From a checkpoint of a small mixture-of-experts model trained on Wikipedia.
Experts: 48 SwiGLU neurons an expert, 8 picks a token, a shared expert of 64 neurons.
Below are experts of layer 2 (counted from 0) of a mixture-of-experts language model. Rows are named router (the router's row for the expert), gate (a neuron's input weights, with its number), up (a neuron's input weights, with its number) and show model dimensions 96-191. Each number is 128 + 24 x the weight over its row's rms, rounded and kept within 0 to 255. Numbers have three digits each.
After each expert's rows: "gets" lists some tokens that make up at least twice as much of what it gets as of all text. This comes from a sample of Wikipedia text that the model never trained on. Tokens count by the router's weight.

# expert 30
router:109155121113132109119128107143135132139114129127081114113135153093105147156115149114125158127153109135107138093134146142165099081091138098100136136071124130107111110144139120160128130132133176160135098135105149150144103164116131165145161149132151129103129171132122146131119110153161127101
gate3:141113147162134094157081115168097094142130165113120151123111099110130129095086133093132140121161111115112125139135117109163153127093131122135109158118117123103162132157115083150071110129125123162122158131153085159107173085139122130142179107104115099164144168128118131158081163121108112130
up3:118112147151156120109136049188145120106119121112125126092086156126099143105123133109150165137126111086096108129105145126144119097120134124158147131099097120130150126130152101135125139152142141149104153162113112178138109106118107129178153136045089122166123185121109129131123105138194050103
gate4:135117134098140115089148131175099083145131171140156159099141145122154151168178143080122135121133168120139126139109105184103145072169137123146113107100106177085093131111123115112129094149085159069161109127143157142139105127164131104132145115136135125147111125147152153123072200081164114117
up4:125106111169154112133120144133112138116112134121120125106126140153142129110139074143121148135125161113142115144130085159167147132148139146142124117127142097132154131144132159174147136093077114095136149125134115106143090118111151090140155135142156137123120134122149133123117112116159177142
gate5:122131101096114113126120168143098118077134142118092114114156132151100154099093124136131097130103111133142132143070107116137130125123128132134144181127143107138117089147135142081147097144085147098134139159132101083131133149132115143123117160143102126135122158113121139130095132149130149154
up5:173095149194144144096130140081124132141191115126178124127139141141156095124123158143145121136118187113082087123123144079109135199132141130144116090164166140149165115109083129129108129095125105155153139133105138101081160123133128105148142165121119153113117102126124101110171137148091121104
gate6:082126095159105128120108147089091045156134117120107132084124089126110130130101062136147130155102092146120126120132186129104086129109157123120122163157127135136129096137144137134111127145129137181119150121160097056097129138127125137094161155140111127143130092115120118145107067088118133139
up6:109106100133134115125107154111094063133142128125074172093130091130080122162070104133150165131134119128146139100146151140171123116130133126137127163140079144132152137143149144155112105138138135155106146127156098151107135152116119152088091158120137130147137108136126132128123071096158141112
gate7:056100107123134113166119101126104108136157146121128151116161131142142135101140134069115115137115128141083137077127120116157125148123145142156132120121099134078150161124146118121150106145143136129148111148155129123129110117156183133088148076085162130142150105101133149160118117111126181076
up7:111112119137163124149104121153116094100151133122142117114124138125185120149124146137133129137164142149125112104131095099155139188142151152143147112128119125078094146090159143106129107130109155118158135117155114185099152138112137147118149100101138129121126135144156183127154107109140159118
gate8:168138117166141123150112056142078116131125148121140163105130174111116106118084155154138152140105144118092119121150062125121111127140114115175130108081110085144095143141165103062111114120119133098138155153134093148179127106171133133147136151140127147170115176102139170152129132125133125119
up8:116106127180150125150150111131126145122160110125148156113139151119141135141131136129141126142139139133122132126168098093127116128122112117181122200160136116129079126163121119129092126109123093155171103108116118143120092169148142148110159152098130122168123174092118164125153130112168116090
gate9:091148101112136139131118144127123116159170141133140136095158115139120138135132086169120184085156138130150127130125094146140153076111140121148159073123110122165078128113141125116069151139129138115113122137134085142149064138126137151120133137108133119159146117148126157136112070116122158147
up9:152140131097121105124129138129122151131101144103085118084144100135165140162118084157151156115161120143183102137157139157154130069127131127151144106082115138118105111111127133139117112151143160118113142130122166139080176141119164183090078064088164133145138096159136124133117105133128140170
gate10:124108148161139108155121149125077151119083169126129132104153112120126060135132085152126140140111065135129066094161128150128141092073137122142120131117151172088104150124172073136140077121134143158170138135183147155129184118122134135113126117117084104141135093121136087137127116108120122148
up10:120086163161089122123061162156121080127123142130112132130113141148153104147104137108105080130078153137070085136142139105106148125092159130124156106146121146155125090101147157138174110089114147116111133095106185089126120122071140092134112164103129097118125079165131123135148144129135149146
gate11:108146124112130120096096130126148120102111128117077189136138113134070163127099085136173099105155138132095131126121149194122132104129125112135136127118097149146142152164153137134121125114152119076095138090104149128175112174107110137122106117100136131148165129145140136127129087131139136079
up11:155140158125151114155160152099122148120140150121205111112136088116198106092167182151140136094118134115076146131123148102152108092168122137075142110145108090075119171121128117157183148110110127159099107110109133190133103171143155118133123146141104131124132117107117134121127162107158152114
gate12:150120143095121120136136104112108105104139126133081147096142128143120155132136129130121153095109119126187151076113155171188154142135126114099118079125113104131139143121130126116087152128118139121122164109118123141133100137134111147160080125127128122136149115130168109070120080125127134151
up12:125137082128105152145129243108137092140105085112197109171127074122094107108119161138127104150107094127104144129133130108130099140121132129099130145113185147094141138117097127126149094103146122131180124149157145127121147160138103092124094113105148132144147157113097086112111095136109131144
gate13:097117156086116092111111178092124095112151107136144116167118083131047123179160158158143097118108125133112129125140129153084098156141114103140141156118114155142147097122097111091113122131107122152145133148186141142116140110158131144137078112137140118104133149113100082125130119114111113111
up13:155098077145126145132079110109134138137154106114092129124143110111099136086113126114131097112172109132146149112104130137149152113127130124124141177132120072161147131132166091135106116166152105107134150130115090152151143118136119109134105145115113097158132140135139133115143138145146166112
gets: "0", "1", "2", "9", "5", "8"

# expert 21
router:103125106122136138121089096194131142125191102125124125113160150158148103111107180107121183111139148115101108150084138118090122163109127129093110105116133106143128117158123152105074114132106148143121118157111123100100113165137102101149159136120149129119120172154184156131109152137163146128
gate3:136128116135142137092144050143133102153138115128126153121136139130111137100123126167109125139123102106123114143088126136071118117135119119119126102107122129126128134180136075102097101116148126101090149165139096166104136059144100145142148126138096118143138097123162130146131206096163199113
up3:129112144124128127112155033132142114131163109128146117117136128115102114129122140129100137124187135101129082166107095150112155112118126143137117142114149114148130162153106109120139066103145093054129142116135161159110121126148132151164142120116096092113128173133163151146145128117168132155
gate4:123099178141126139132125144090140094134098100133109163107116112096139145124138102104129131170111156124131133113123124102147148143122139148086124118091147150125158141147150133135121108141113137115176132130148115141175139114178125103103082122104152124116115078128119168124140176084131144124
up4:158148084129124130121127115094086122122169160127176137142136147108131110122111143133125119137138132117087054165127129167145136136148112122160158142101104127124079096129164106107098112111143151156143149145131150127106090119086110206155147102148092145126139185138119121120114135115121140089
gate5:061136126121100110133107101109132146131172160143146155128110118133043123109158135158149130136123130124066141117093102173164154116140121124161154075078097166153138099137159141126101071136103117110131129147112155132119140124100188145150092106140136145108127154122133157148132170107123126118
up5:123129118132122137118129123149092143136133136135131129100098167137073091137146133132113133099140110109075114157106110170149148085136122113133155091074109142156118111117148144133129094123135141084166096191129112142163161145143121157147139113131129167136133137111129148136115144122124129099
gate6:154180121132116127127112143145129127111124187148116127143126131172131139142128117105127097111101121136164134136124126154180130123112112116179166126120077152191162100149127129120114152139128119058165109159126145127159122099127149135138103098110146153134118170145114119111083137121119139119
up6:212134132144118125136180105112131108092080134138171134076118104138125116107100138118115139102151150147135118100126123093096121106107108133159169147150134117139129131125132171139146118115146118153155185125157114164132152121156162126142119131187143113127142175111124148100100113140140131110
gate7:117141127133135105113118207096135127103169161124131124168145139158119105128144146101159136154124139159124132127124151070144110095120132120113087169138128150105143106138111121096090109135117159145125170168128139133140160154075089132093113160145111145142132123136148173139121129054179128132
up7:109171127139111093123085098116081083094079124129133150150143164110144140091134146104113160146074114146113112144132136145161146154111128146095131122120148130107122143131140138132148138128159075135129144150125161101112125136143161095148163217100114114127135114137120094149125114100098130141
gate8:099141111075135143140158161095124106127144115120127158097130112163097092088148077086105166132159168124125160158128123172119152126119133093074170088103103152118140147137101152086175142124129134106126111098107115112141112192136127181138068102154125086133131130143131129145108158142138156102
up8:134141142147107120090101135135083111125118147128152129140107118133131145156107129140143088134159075124141136094173132119100150168127137131133105131169166111164080115117118128150082162109143097138144154133162117141116100116123118118122141151095142140112137105158125084136141120128134097140
gate9:145143121096157135137155114117156140140144118125178146166141150155178118120133127190154100133210134136144113126132119138121140206122116117157118109113162157136137160164140136151119124161111097131106119096151115158125130096195125077106143122119156114115135153122196126099119140156143135150
up9:073108136165102115105117133138127138102157155127164111152125142107084128180156143104121137121122128112149128139112118108124114061153143115128167118105100097150117055072121125131113109089134155058179115129115152103162167167096150120155103085168126122097120134137100138155133111106109131123
gate10:068099157158134102153143073092129086135151125124143110076142141147134159158148124151126104128123163128149123174099081137153134150120125153131106076129112099159146099130123122094085088154095133118093151118114139074137102136146156107171150134116146127131142103120137153157115157111148086133
up10:089121154161152116131144095102111102120160100111133104077124132145162120139138161121133107137105169102132115143140112137110116135119129143136105078147101092133150109131142159121084118144114138150110095113147140118117078187133112155163128161136118122105104123141141140142147158135149087095
gate11:179169093149151106129097156172128134141153145141100129127141138116104118148123097112126106135158129101158125153137123155195132116084141121113128165105101104123117157164127120133132100122092166168136143149157188126159162130164127107127130133133147126120131129115137098171166106133121149165
up11:116103136142146147151124084093125141132125100127079177135118119161166146098122075163168154128163136149108101103131077133132132142113109115136153099111137121150120117154125119115110141129113120131093098129112127170101120083122143164128124098117118132127140134165137189152084119129125090143
gate12:113126108127159123121140126121131129118152128112141143077145139151110127167141155144139123143136086158164135113148140143091136177102119123175132112170132142152111175115106189150108148123163130091114167113130164127132084129166074114131145177117135165097123164131164122145148095124138126085
up12:087148131114169103133116105128141105103090148119155147108129183150166126127122138113156118126156168117144134126160161103137142142132118134138113135152140154124105155145161133107124164113120114098143108105138107116110135141127099101113125098099156132110130117174140114155133134137173077109
gate13:145155168079130109114142121196182131161139128150162162121163132168155113127112142154134172101117158115151105162121161094122121127137115132128128171114117155124099145150127107109110172125125121108097129108105099082153111178150154144128114125180119109138136178174134116118105169135151156123
up13:084117098170115138126145164065111156109136134125110096120119151108089131108142154117103102113132046148123164110131098172120111135118130139123119070169168107107138114116121195144176103120132136150156132157147172118118140114108112117119125171105112138125137110068124115131136084100094127138
gets: "0", "9", "1", "8", "7", "'"

# expert 28
router:179072145102148149137145093155085125138119114126105181078160125135152085149143118124164150143133160116101127142099150121150111081153131155128161112168110111150145115126167092121120142113109148106153154110139130137124087149130133097127116132123106134120129183109158148131131205122113105117
gate0:085126123067099153135123127188160161177138143116111126145156152158172157108073129136090142161107104103142124116148128104103161135152128115174102102117114172114120165137115139113124151147097140108072114107120113177108146111141118085116118084144122110140118136095103120128117117093117183135
up0:137144149066142116133153196157117161151183150120122131158153138135220139126122140152142155105162123099130100119129129077182116120125132145144094099101127135131104140149142152131156178122140140098100152126146111187142175117168116097119096094136139119132108132119099126073146133107124144118
gate1:124106128104160132161107127124139131143162166125120182132115146142098126158136102124153090124077124132149114089114104128137123078113120122119150145131069130135169162140138120100099174124152097112150110117122129133113117164103132155126138105116123108121128124194128156157114178152128049072
up1:113163117102120109158142112189113073140139138133139132108126138118085134123112126158154123185096159142132098121109123123133120138131156120093140163117086139155110179152134141103129218114113109169127154111097107155122095105119137115148134174105144156142110139140131110108106188119131147131
gate2:139122135166116144155184217138127141111150149119149170112138106151097141090130150140106146123178120127103106150130093208101154085131140130095155159069097112082117087147126072133096143135086124149128146147169121157141133164160096135091143104145133101149115110101133142137141112131127123093
up2:148152125097106143101147094126142095141184098129083125097136107160161117159108172105127155111076160130168137103134125119118100170199119121125104095125146137124083106137137138146120113137132128121131114119102134130113072107121155087159082106095102137145144044157120115125115164142100113121
gate3:121144151140124102143136066127100120116151154134111150152149139146155127162167158127118148099124133121068128115146118148083139128152102140123108094106130138112129126131144094138143109103088148123121116121129124133130083109115135128159139126084134116148133165149122238121112130136140170121
up3:131139150137148174104109125103119158146117134115142125148119085122076165147086125125127109149163140110150104144108113118158083109128138121092136107113155086142101125130143117091111106107142135146153173134112122154140135118174124139134096145121123148123108099093124058117134141102125104129
gate4:135095127142137142143124100159126105134150123129107122138138101095123120111098128098172117157107129125143130120121131093147112088131119108151126149086084122148159098140125141120084089118192130124148090186142071106115133131156125126094144128096152146131142153135131137085102118136115086125
up4:109095188153130124136122118069139145142121124117142132122132115159080147124154141108092159115132155125127139162062106187142148213130125123164109098135138120120104124127134148138105158116125099127092110079107152089105096136092113178101128111142136116127114102107109088162159118174162117111
gate5:184120173096188093148134088119123104137072127122119159136137094107130129124140113145124111146141182129115144116117168115137113118190120116072125125148114165182144131130190088128124150107128128132149103128160093089098136168177174153132123082146129120120158132119103155137118155146170102098
up5:101111124180134143139138170150178128173080154130159137076131074122138143150139155107121133113118089109124123126113145122109107196133112120135132146111130095118137113085129107176091115133122120147107133076124117071180150132147125165112150125135138100146109148140166136140121105132084136138
gate6:100147125100134135135120149128154149129089138114133152114106170134110099099091082129102152136108130132100156160135144108104153074117115118147137142156087145143139113118117160122162139111134124113149066106126127145114091165143126133151130096138118116111130162131115143109103167174128151103
up6:114123093144116145132140119136158130125135079108120113134100148152117134112149173161105143112122137130160137108075123138061144177081138115163136086162116121109147074107131101104133139153124134132121142131138176108175111126132153136131125119141079123152132113141098123105114137109115087152
gate7:130182140152132110097130128090143142179160151145115139141144157103119123152203168127121109119155147119115156138115118169118122117144133129162119134173103107086115173081129089140137134164141103117111139131106195105105154143115161120173145178072109118125144164163115114092146172142117106085
up7:126157174065128154134112088158116104130097116142076110091145153140117133090084083186091139155109098126119132090116157115121124198164120125137109119109131112113151127165154083144161118154107165149149150150142057155160122123141133162115130124113122147128148121133141103125159115084132150118
gate8:123109171096140121175155070099134149114122101130129135139185113107192145110086116102114126138097151131101141131133123149085111125165114155104151127138093170109116151148157131096162153164125118054087105124166113108128137120218161119126120108128118129109114088084096152127131177069122147128
up8:082152137138119137116140105170142165140243117144108072116113122146118143126074133108111120139075072143140130092174090128124109122136139130112119141164133106102134138129103165108139109128132134119134097153124143068130162114151154072132165174140139145132143106118137078167108091130085121106
gate9:088169083116104144136100102113125092157122156131126150165145106133119127123123141162139076146140137114103118107113088180143113126137131139143138132114128118132164147120134136125200035141105148139105142165155131163109162130165157107175120041132150110147123171123138165166134083101121150096
up9:143095134121137121165136115084081190116123131144141124146117097114135114096115120130124155083132068134122116101172112100129136096156133124088142106095119123101126144125156116134127101122152121136113096087150101117164169128119076152112111148134079147124147117127111141150124151159106147132
gate10:144123161100143128159135152157137126163075095149133148119126095135160163141135089113139126106144093130088123094107105114113121194139109109128158108049117124112111164166139144084167133149122150126152104097136088127117116121129121167119158122145163157115129186141129150156133171139142091122
up10:109142076150127105146143188115188154123111125115142135153124094125112093106143113113120122145119125113161116108130167141119140123134136116132136113142140133129144130120108091155104113151138105147128156156139176090145149124074154098163136075116125119125133116098109130098115083116085169115
gets: "s", "e", "a", "ing", "y", "'"

# expert 19
router:097144110156096122096163207136124155175141128124150094137090155135147138093166116129104097113122073124128172170129140107125121116133124129130153139144146113095116109109103170132169115135178149166151081148145166102121119147118096093141200136122150089120129112127136073111121094144079121123
gate0:076083123101141131132108167138131088102115127128149120141140160098158139120146115077118086101128127165151123117105131118191133113153122137132148110096141131163102119130133167131154139154126125150143120126144173153110158155155120143149137118097127138142150143159132162124115145122108089140
up0:127082155135132128169137098136122142171118142125153125130126115137118158102123086106114170138161182113083123115126120183153130180102124095154140106098116152154153194145160092138090128161137127127110080125127124143146157114186151153071144143160138122138139146112132112150110188120154125115
gate1:090120150126127145095143120100079097136109137122116104112149119113128151121145140090093130150092129131170165156108130153140134101135143133088144128115140131144118096111110106104101122151109154124169130133163160102085158121145159102111077133116116141137141066184128166165137142156086142095
up1:153147123121120138116105109128140122099206118136162112129128142139089115115145115123136128097141115161086169156090118119162084087175136116135125137090128128089149108145148152102119133116154093112118106152102125143128045099070107115138100139116187155092108099090140112081144131113132141142
gate2:118128143114150137127115093097145153160130133115154108130136128142149111164149108138129090123100112119180143107103141124108129141139138146134124100134135132150201124149099144162081124099133117138151121151118060104149089135141181180135124123140093128163134145153159107101092113112105115122
up2:157097173146169127167169179118158142153167101133149144096135106092121157128159130161173114153158120097141094185123121167158095145156103114168109124129097119101097131178087135138077157099108128143117105157134077145171096112140118164121136150102084151156113118108139110100142127151127170101
gate3:124096153132124116144131122140116095148141113136145127160178141110130127141190157137129184120132131133161124147151155118091134091122135150141127158146160121130114119154127151132117138105117186143156127188110104093105120153150130118135177082209155120147121148129145133120121137120119164115
up3:100152090124137132146120148105158120136068142143103135135103089145122114122120135123139102141108141108145129068150125137158116150127127112153126176094101113114066140127154110159107101128134129116137149120128120159178155138113160154154109151080152129162118128151133080158118103146158108089
gate4:093140141153134122152082129106160093134179121135128106126137117155167099142094097071149175113157181140149126142098136137092117155079134135146120140137127122117150149137136154108161168125121129107128110114125131131124090121106144157113169125139149127116156129117136159116151128097147138130
up4:137159128124112071155142088140067127130146130127078101071144091147117108174086183118117096129125151128141155134091124153116143185112143131098114169140126103138098129135143143084110118147120160107110125133140106154176132135088109154099120116034096115154157131066111142096125117118097156111
gate5:149153112144113133132090109139119168126134153122142141104130122128121096154055143158119122119111122136158133079129199169152168187155115116150166192125105165142092156156146095136116064155091114130160136135119145139097172123091119107116143094113133129126116135133106160072158124152124162077
up5:193153092126142120130112143128136100109091126124136136120129137150133117138122118105138143162142175154154055109138158093080149127134120103132155137163124126128124179122116132119138113151093115091107155118116161147130082138111139163100150102145121135131147214155088158101144124150180148123
gate6:108130139096134118135100113114113134130183141117123119110161112123087144166095146164113132137157145128140118148116107154152124182092124109166115149144125117170094119142107152098051170150106149103116174151117129156137100155139101157121129123077127120116130153113125130108119150136113162132
up6:093109149111116121152133128107139146101171146119132117140138116150064145176086060143128131143121161118149116171104098154157104126111129124117136146135114111123112134132132128116091080180137168118111161148105117165158130126128144128115109147138153112121141121105102125119095148143126154096
gate7:102141125157149132107125156143166076095126148135121149139111118133125120143115151101128163157099156116111105095117149092125150154114142126095131122136130116152131140129071136111133105126102115138112148109120143097090137153095130095145167129109090127136108121160124164100119109182117150122
up7:143158158060115123160114127128091168157087099131115123130139083130134133142182101106133085150146130167156157135110097134155091122197128135117115104127169100101138157123123137148116146102160156147118143127127137118105088095121118162109087083150099126107124167095137133144114218101140102145
gate8:120162131141121130139148158133168130153136163133119121118145171148123157158158174137114125135099125116143143102103113151133118138107112125121130135132165134106145120138081085142125163135114159133123138136102133113117096093121122099154122154086123130174151082120101088102112100086135107124
up8:149146101164157128149118158080161098152121147143106119143122141082127142116132107115117166151125120128154124088146158112099095161082122086110099105124138166080125119136103130096166129116147164125132120137117160121151146062132143134180148138062129104150134109114131115132141106155133117156
gate9:160134125120109141120137149112115140087112104140123075134104123102153134138146070118094139173123134125122100130096104154095142115120123122183112106134137190175138127138119120110116092133132122162135141121134154106119155142164109157128100064140120125132113083142135089141121136115129142130
up9:121083121094121121116143191155146162096143118133126100153124083127166111145179095146128079143124093107146155124095146129112140110150126134105115093147133131111148148130114149131094155141156131141138148146155167111114163129123121110128121081158109111122121119122136131117122121172146173085
gate10:086116120091107176152115159097138121144161124126158128168122155130086132157121115122106106134115115127153127118134119128090128111123129116090122143130125141105144142136091097118136164131160111116164108160109180096142094190114125113143119183166155140141118154116116082109118173112138114167
up10:085150145124084155100165081144112171138156133132135090146108107120152109140080145108106105128100099145109141117137117122101126188104126128131116123133127130156183148114095173124134107165146131091166077150166153121151162142141177151125161178098116106146157191103122096100134136149142180118
gets: "s", " a", "d", " S", " A", "n"

# expert 23
router:120177095156107116134139164124155151155107136123121095133164105160154132101157127122103119119121080130165145145107174138073097128126134140121064123110146104087133089139124164150145101146164164153190115168128184087182158097140112119118168156117092126140147102106118078095065102137154104131
gate3:118140160152120159127082111121126082092124141116122125143162098143144148132162131132142141130132083158091148141115119140085121189068131118143115102096149148146154118119129108098131101113140179135145133140124111157137133089131098124094094170107144089140138104176149127112119149133148016169
up3:123116161180115116121109063146134135131160131124080141137140066125146121126128105132116090157168130147094104113120124125130141129089125119143148105092178140115108139118142107110140093130120140127111154117107095186146103092135085126100132116104147083127143107170143135122122105106143063131
gate4:089110164125162119136090100155112146126092098112094112128100161144115103079106121148128142113190156113135158102118060126108129058114118087137118108135125105098114136121133100119068084121127131153146114166123101139120089086121177123153181113147172092119123153123136175136125135130164127108
up4:157147060141143130135139135078099117127084113141141130130106133130108108163120082105129120130111158137103159120142165141162161159117114116081123152148130120104109156125144131153087148100115142183156136140124147137115140131100138116136175109126128146150129153134099137130123104132115131126
gate5:157166136089116119110114173149172154159118122118130162159126123101115156151111149144116152146102140130112135162140167126102116071152122093097132171134131138102148108128096098148156147132136141133154157170159161167059162112129143106143143126087074155141146090142117135125112122113106146101
up5:129122130129113127156104178060098146149163117127085120134115091118109131135121106127120116162164141154138154149132161129143183094124149132139121135133119138088110076117146082159178169101141120126123135129109146099110128112119140110135108111074143141141165148080117177105118136130124145152
gate6:121108161095117120099129117141097157119151116133063069142121146136120142143117142160127079107153137124122144147139133143137114082155119114119131130169119128123141173127134136130117109115152143111111116165116107192132152134160103153141130097100082155138119169143155152122095133188163099074
up6:105095129088118129090139136168087163129146126121122095184144119112113116144123104131155080132102102141106100108150168125130124111146127125094111125158145111121118129121136104145127087113131126097149093140119109187144112126161067146143122160103123147143120108151145142109124116140139071097
gate7:095117163094100136144099135088114129116063127114098110135125159110100127135130136125142098109116133169110152144109168149063127108099119134119114130122094107108168165139096152121084104102157136169156091186092102126156145145095116132144135179062131113162121108130136138138113136137118143101
up7:107112109126108136095100172098135081119089150118125123147134155123142149157147095140152128118073059148158130145184140110149109169185116139123114108133135080111114155144150172146163105137132118132125113196120137073123164113091122109137134169116119137135126130121141169129120110107093145132
gate8:108170183112131138082102125144113095149114141137104125127166097126163119143128104144147178137129087142146145115165181119141135126130148143153116103127121155123131123120092148070112098102131142114092137179109096079092145154153131153139163136133110134118140122148105091126117126100141135138
up8:122123115087111115139150103117131148118199122118117126137097141106131155140164153158120094162103143127116109097137095126114145074177121116075102106101104137115127116147142077183123114138131108149149130109150166183130126112083130134130115123138122106112113150093147157100171123132111141098
gate9:137110113135133107121130166132199124170111136154099168138126100128134135114136123116149171114104122132145151133113159124094102161083110133157097185117112105121155163126118155105135122124093145153114180106122168113133103152137117112134103112110136139151114144105140193129123138161159139106
up9:121119160133136116109128098141162141143158177128111133113112126152078111129117106119142065101113110138125118124119122165169092130140135097152087112103116132175159167153177130138135112135137131151183070162122136092141090099141130150112150192137128115148114171137121093084149091113138143086
gate10:097125193147124102135095110144098135109140099108158134132153137108113131112094110110090164134135147129149136119102097170137143097123145132133136114117155132118142107113127120140109114140126128117110165094135148073117129146134134138147110138125168127098142122130108125115144157114157136124
up10:183147105156173125171140121097075147123121130138110135141118127140098129141116197118140147106138161138126154134126146122116117122107121113140156105132131113108148120116130132076139117158141096155132129171149097135106108127081114125099090125132125117103129169113138131117145157165119113134
gate11:175156126140134119112137013168145146115119172144120100097150130134152132146124094145125119137073162154109113118144162118098097148109119128143142137125140118145154124117129126141124112111126107067124114108132113111135127117098081135166160139138117110129102108155124112167114100092113062154
up11:136137117124146090112116156154139117123149137138109139120124148114127134103136164190130072130152092123151122134128131123174120097136130122201139108117114138121123116150131095155159117118165148137139145097137124133159128081098101131109168130121098132115139142096118128106148097131093163148
gate12:126142112102168075137134136123126124096126144124111144133137152097133152150131185116126148170084190137094167124124107116152107123102125109089122171144080123160131129145160125129125129120116157109153113127120165100174078137171146120123105119143107129141099131144139139134108186107125115076
up12:146135142124155077111141106159162098146106125132098112109153135103163104156128126141141191128095154141153136116131141139121144108131106108117121156131071138153123175146137128126102098122107122101163124115128162147136094153129165152159156117112132140139119136153159129157113148098130114084
gate13:181147089115124130182154128114095164146162128136174168133115137132122127134163109145140180141130093160136108103117089124154167113092154142100134101134156078127091154109147119134098152108139138192157141145121135118124103151119128112145097114103121140135145184112139160132112134162124093141
up13:074107136083118138161115125134078090126125120123162146129130167123149120114143128097167149139143160119149121182108076182168141136100131119096136144100084143107116115153141121131150109121111132160127066120101185109109106091117159131138127186117112093142133132138171125157123155151114140151
gets: " ", "1", "-", "2", "9", "0"

# expert 16
router:087167115139110125096133138109126123157057117130142102147129137108164114120129099081094142065154113151144105107166145128106141148139130144132152126146138125113097104102101117145178069156127080112146128107148155108136153138114168150127100077149186106127129146124122117151104134093130106154
gate3:101118148101154095107092149116112131122101124141127109131152098122166149093125087067107137149156081132092134119130117174100114166094123139140132121121149117163123138154172140121150078141112145161107102097135154081166102136154138110123128137092154104155148169157107117140124209101137078150
up3:125139156147102130140151136104152145107112143137097163091106134143103107145154196135130113156137171128159110151103148124142128110140123115112112153114125122133159100076105109139135163131124129135134122154127124128109158126117150121120087116128168124093125100162128142106133118169113142106
gate4:082109135137125114163139190112157090118159130129105133132156071114130114105135099115126137129136125142172143070162126165092104117119107131091130104124094102142104051123108155104128129137122116104123114139113071135093145105150119100113097088162102125149129124121150146128114115105157094105
up4:153138117140130159136161129121143134142188131139115142078125116134145128115112165169122139136150129127139124139127125151081134140102129140100107151117149116109146114140138163146138159102122127156147193150125097147098088125100112125126128144135115113139131138134152111131150107134136127170
gate5:082153099154135142151098143120123088156139109154125116156139069117146147117101094102109157133123099146117101140110083167122135070153124126074139162124091142117136140134152087168127117168127140125105124131112125114139117153157163161110128118147143097131152153153131141132130114137126129126
up5:111121115120117134155136150073123152151115118132154127139134110154169155150119151138105193117135109152135132144148110116164124104144136115149097138100162111104109127145125137136194161106145148151122153109141146147148127119131173120139120119134082171133123090113150152178159148129164122091
gate6:130112133116125152141113141131105137145182140131187136102120073102164121146146141143138104177118083117091133146097077091136183151124119156135093074131135141154132116147125151154162131153148143145129116127149113093136198177137188145128159166129139132167110082099123128135157110160120177146
up6:097141115111145119160109169081102111125099129128119145101113085142118096081143108060137169158128131151137102091122127106146119129091145152097105131119142144136126152151130175123132129086118166154148112122097110091138189129124140111084153139124142171162111105092111148118136086154115108132
gate7:100134097110129130113118085146136135132111168137121098107148109156144135132169158116120068111107088095132131154134149116109162135137134128125134106161145117076161087129113143118139135155118120142151100137144145140122131153158117144106117120108113136153119080140113129112125133111151118104
up7:117163123138121170148159085115139144138098185127154122127132098103144157147112144099131118131133116121146135165143144125081156155118141130146129099133141150090183112140112155143148103174109162119128141152147148083098112154143108144088142121123118146129128107117123106133142146130126112109
gate8:154117179145136110158113121118098159118039129125125108130179123097154151100132140104124098159143132131160111107120122177140171133120118111138139131177120148129076151113123143153131097145097117115116106192123158138109124118095152153141159115109157129172152119170115098140133130115131129095
up8:119131146113127146110105078077131128097154124140103136140109158129071102141075149122125175121118140128105139115118148107115149144120151139120110110113157143134153152157155082116145149122139124103117097122085125097154084071089111112124108123113139101107110115129137152107126122120159140136
gate9:110100118176112119128141139083125122118106134136146116101137110150144152162138149110170146139097075128108162114141101096179136178131147119116135085098142150147125159108159141140139120149124127142160114115107151121145117155143146126130137158104120118144140087128114061138122149098130155109
up9:120144147132108118099098182167142144127185132134102118188122138115127105178128185138098145148122151108172096099121137187135119077110115143119110119157158132141136116116127135148150104087116149104135128137135167103131146154131138102110160137134134135113134123152111134120130103154139145099
gate10:137196111083108106123085052153175108108149147123082147119182151113158100149134160154109166095089138116105153116086100135151157145122133140077110113084129165111117129153144138133140156101119126133138084141142101112119120080114111138102112140114131125130109149075130104127102091134163132103
up10:098159112176103117136125129111167122107051114131145101171128107100176152138133087119110069142122137143131101092124165186128100179113138128135137126157144145151094118119112131138149100149097165126119170140143191118172175124150152108156146136146147127129141163166121108142131120124137127139
gate11:140131098132154090156103082108119140101096161104078141102168167125142147144086153103159112158142178125115093122142137094141136104106154114100132149132151137119133081125121140110124139095105119135141106095121154136121116126127155131120180130140110116128157125103114170105125132119165128150
up11:096090095127106148116146202150156150166089141130162119140113149151132129130131134165103120117112082137123141112171118123157123172188124140196118129135066129128125157123119134155186129154114151132126131149147128104191134119124150130141097091146143134123111147144134122159136109133128178101
gate12:114152117083091136130065118146139127134125125128164123106136103115148135109147095147142097166138092093119141132110096103122119149156128098158108157134115153145130140116098103109144202120139133142130188161141137128087127128122132096151140158153142098148134097151084118124130129127121155138
up12:085126150153127152108128131124114084135123127137156116092165126126142171115082143122151093096095122128162158048149098145143153119153128123140115115118134130183130113102143122168123105103134121111142141098089139138112118152094087165122111107106111100130150054150118133143116113086117130064
gate13:082116133166149183130149180129136091141095081127154102115103113117146128091169175075138117097122049132129137098130130177100118105118115130148122127107132141127101157132086115142177133134142127140157107129118127127159129161146092148123144125105131082127134117118129144133162129142149121127
up13:085125114108111139119125132111137146136099126128158094185099126127120117075146105148145114111091125117115117117125163167159128184098120110093167086110128170129173087089153140130141100129111119141151158112148210145170163172116144143167126154154127086118116130109148131159131094146142127134
gets: "s", "ed", "==", " The", "The", "o"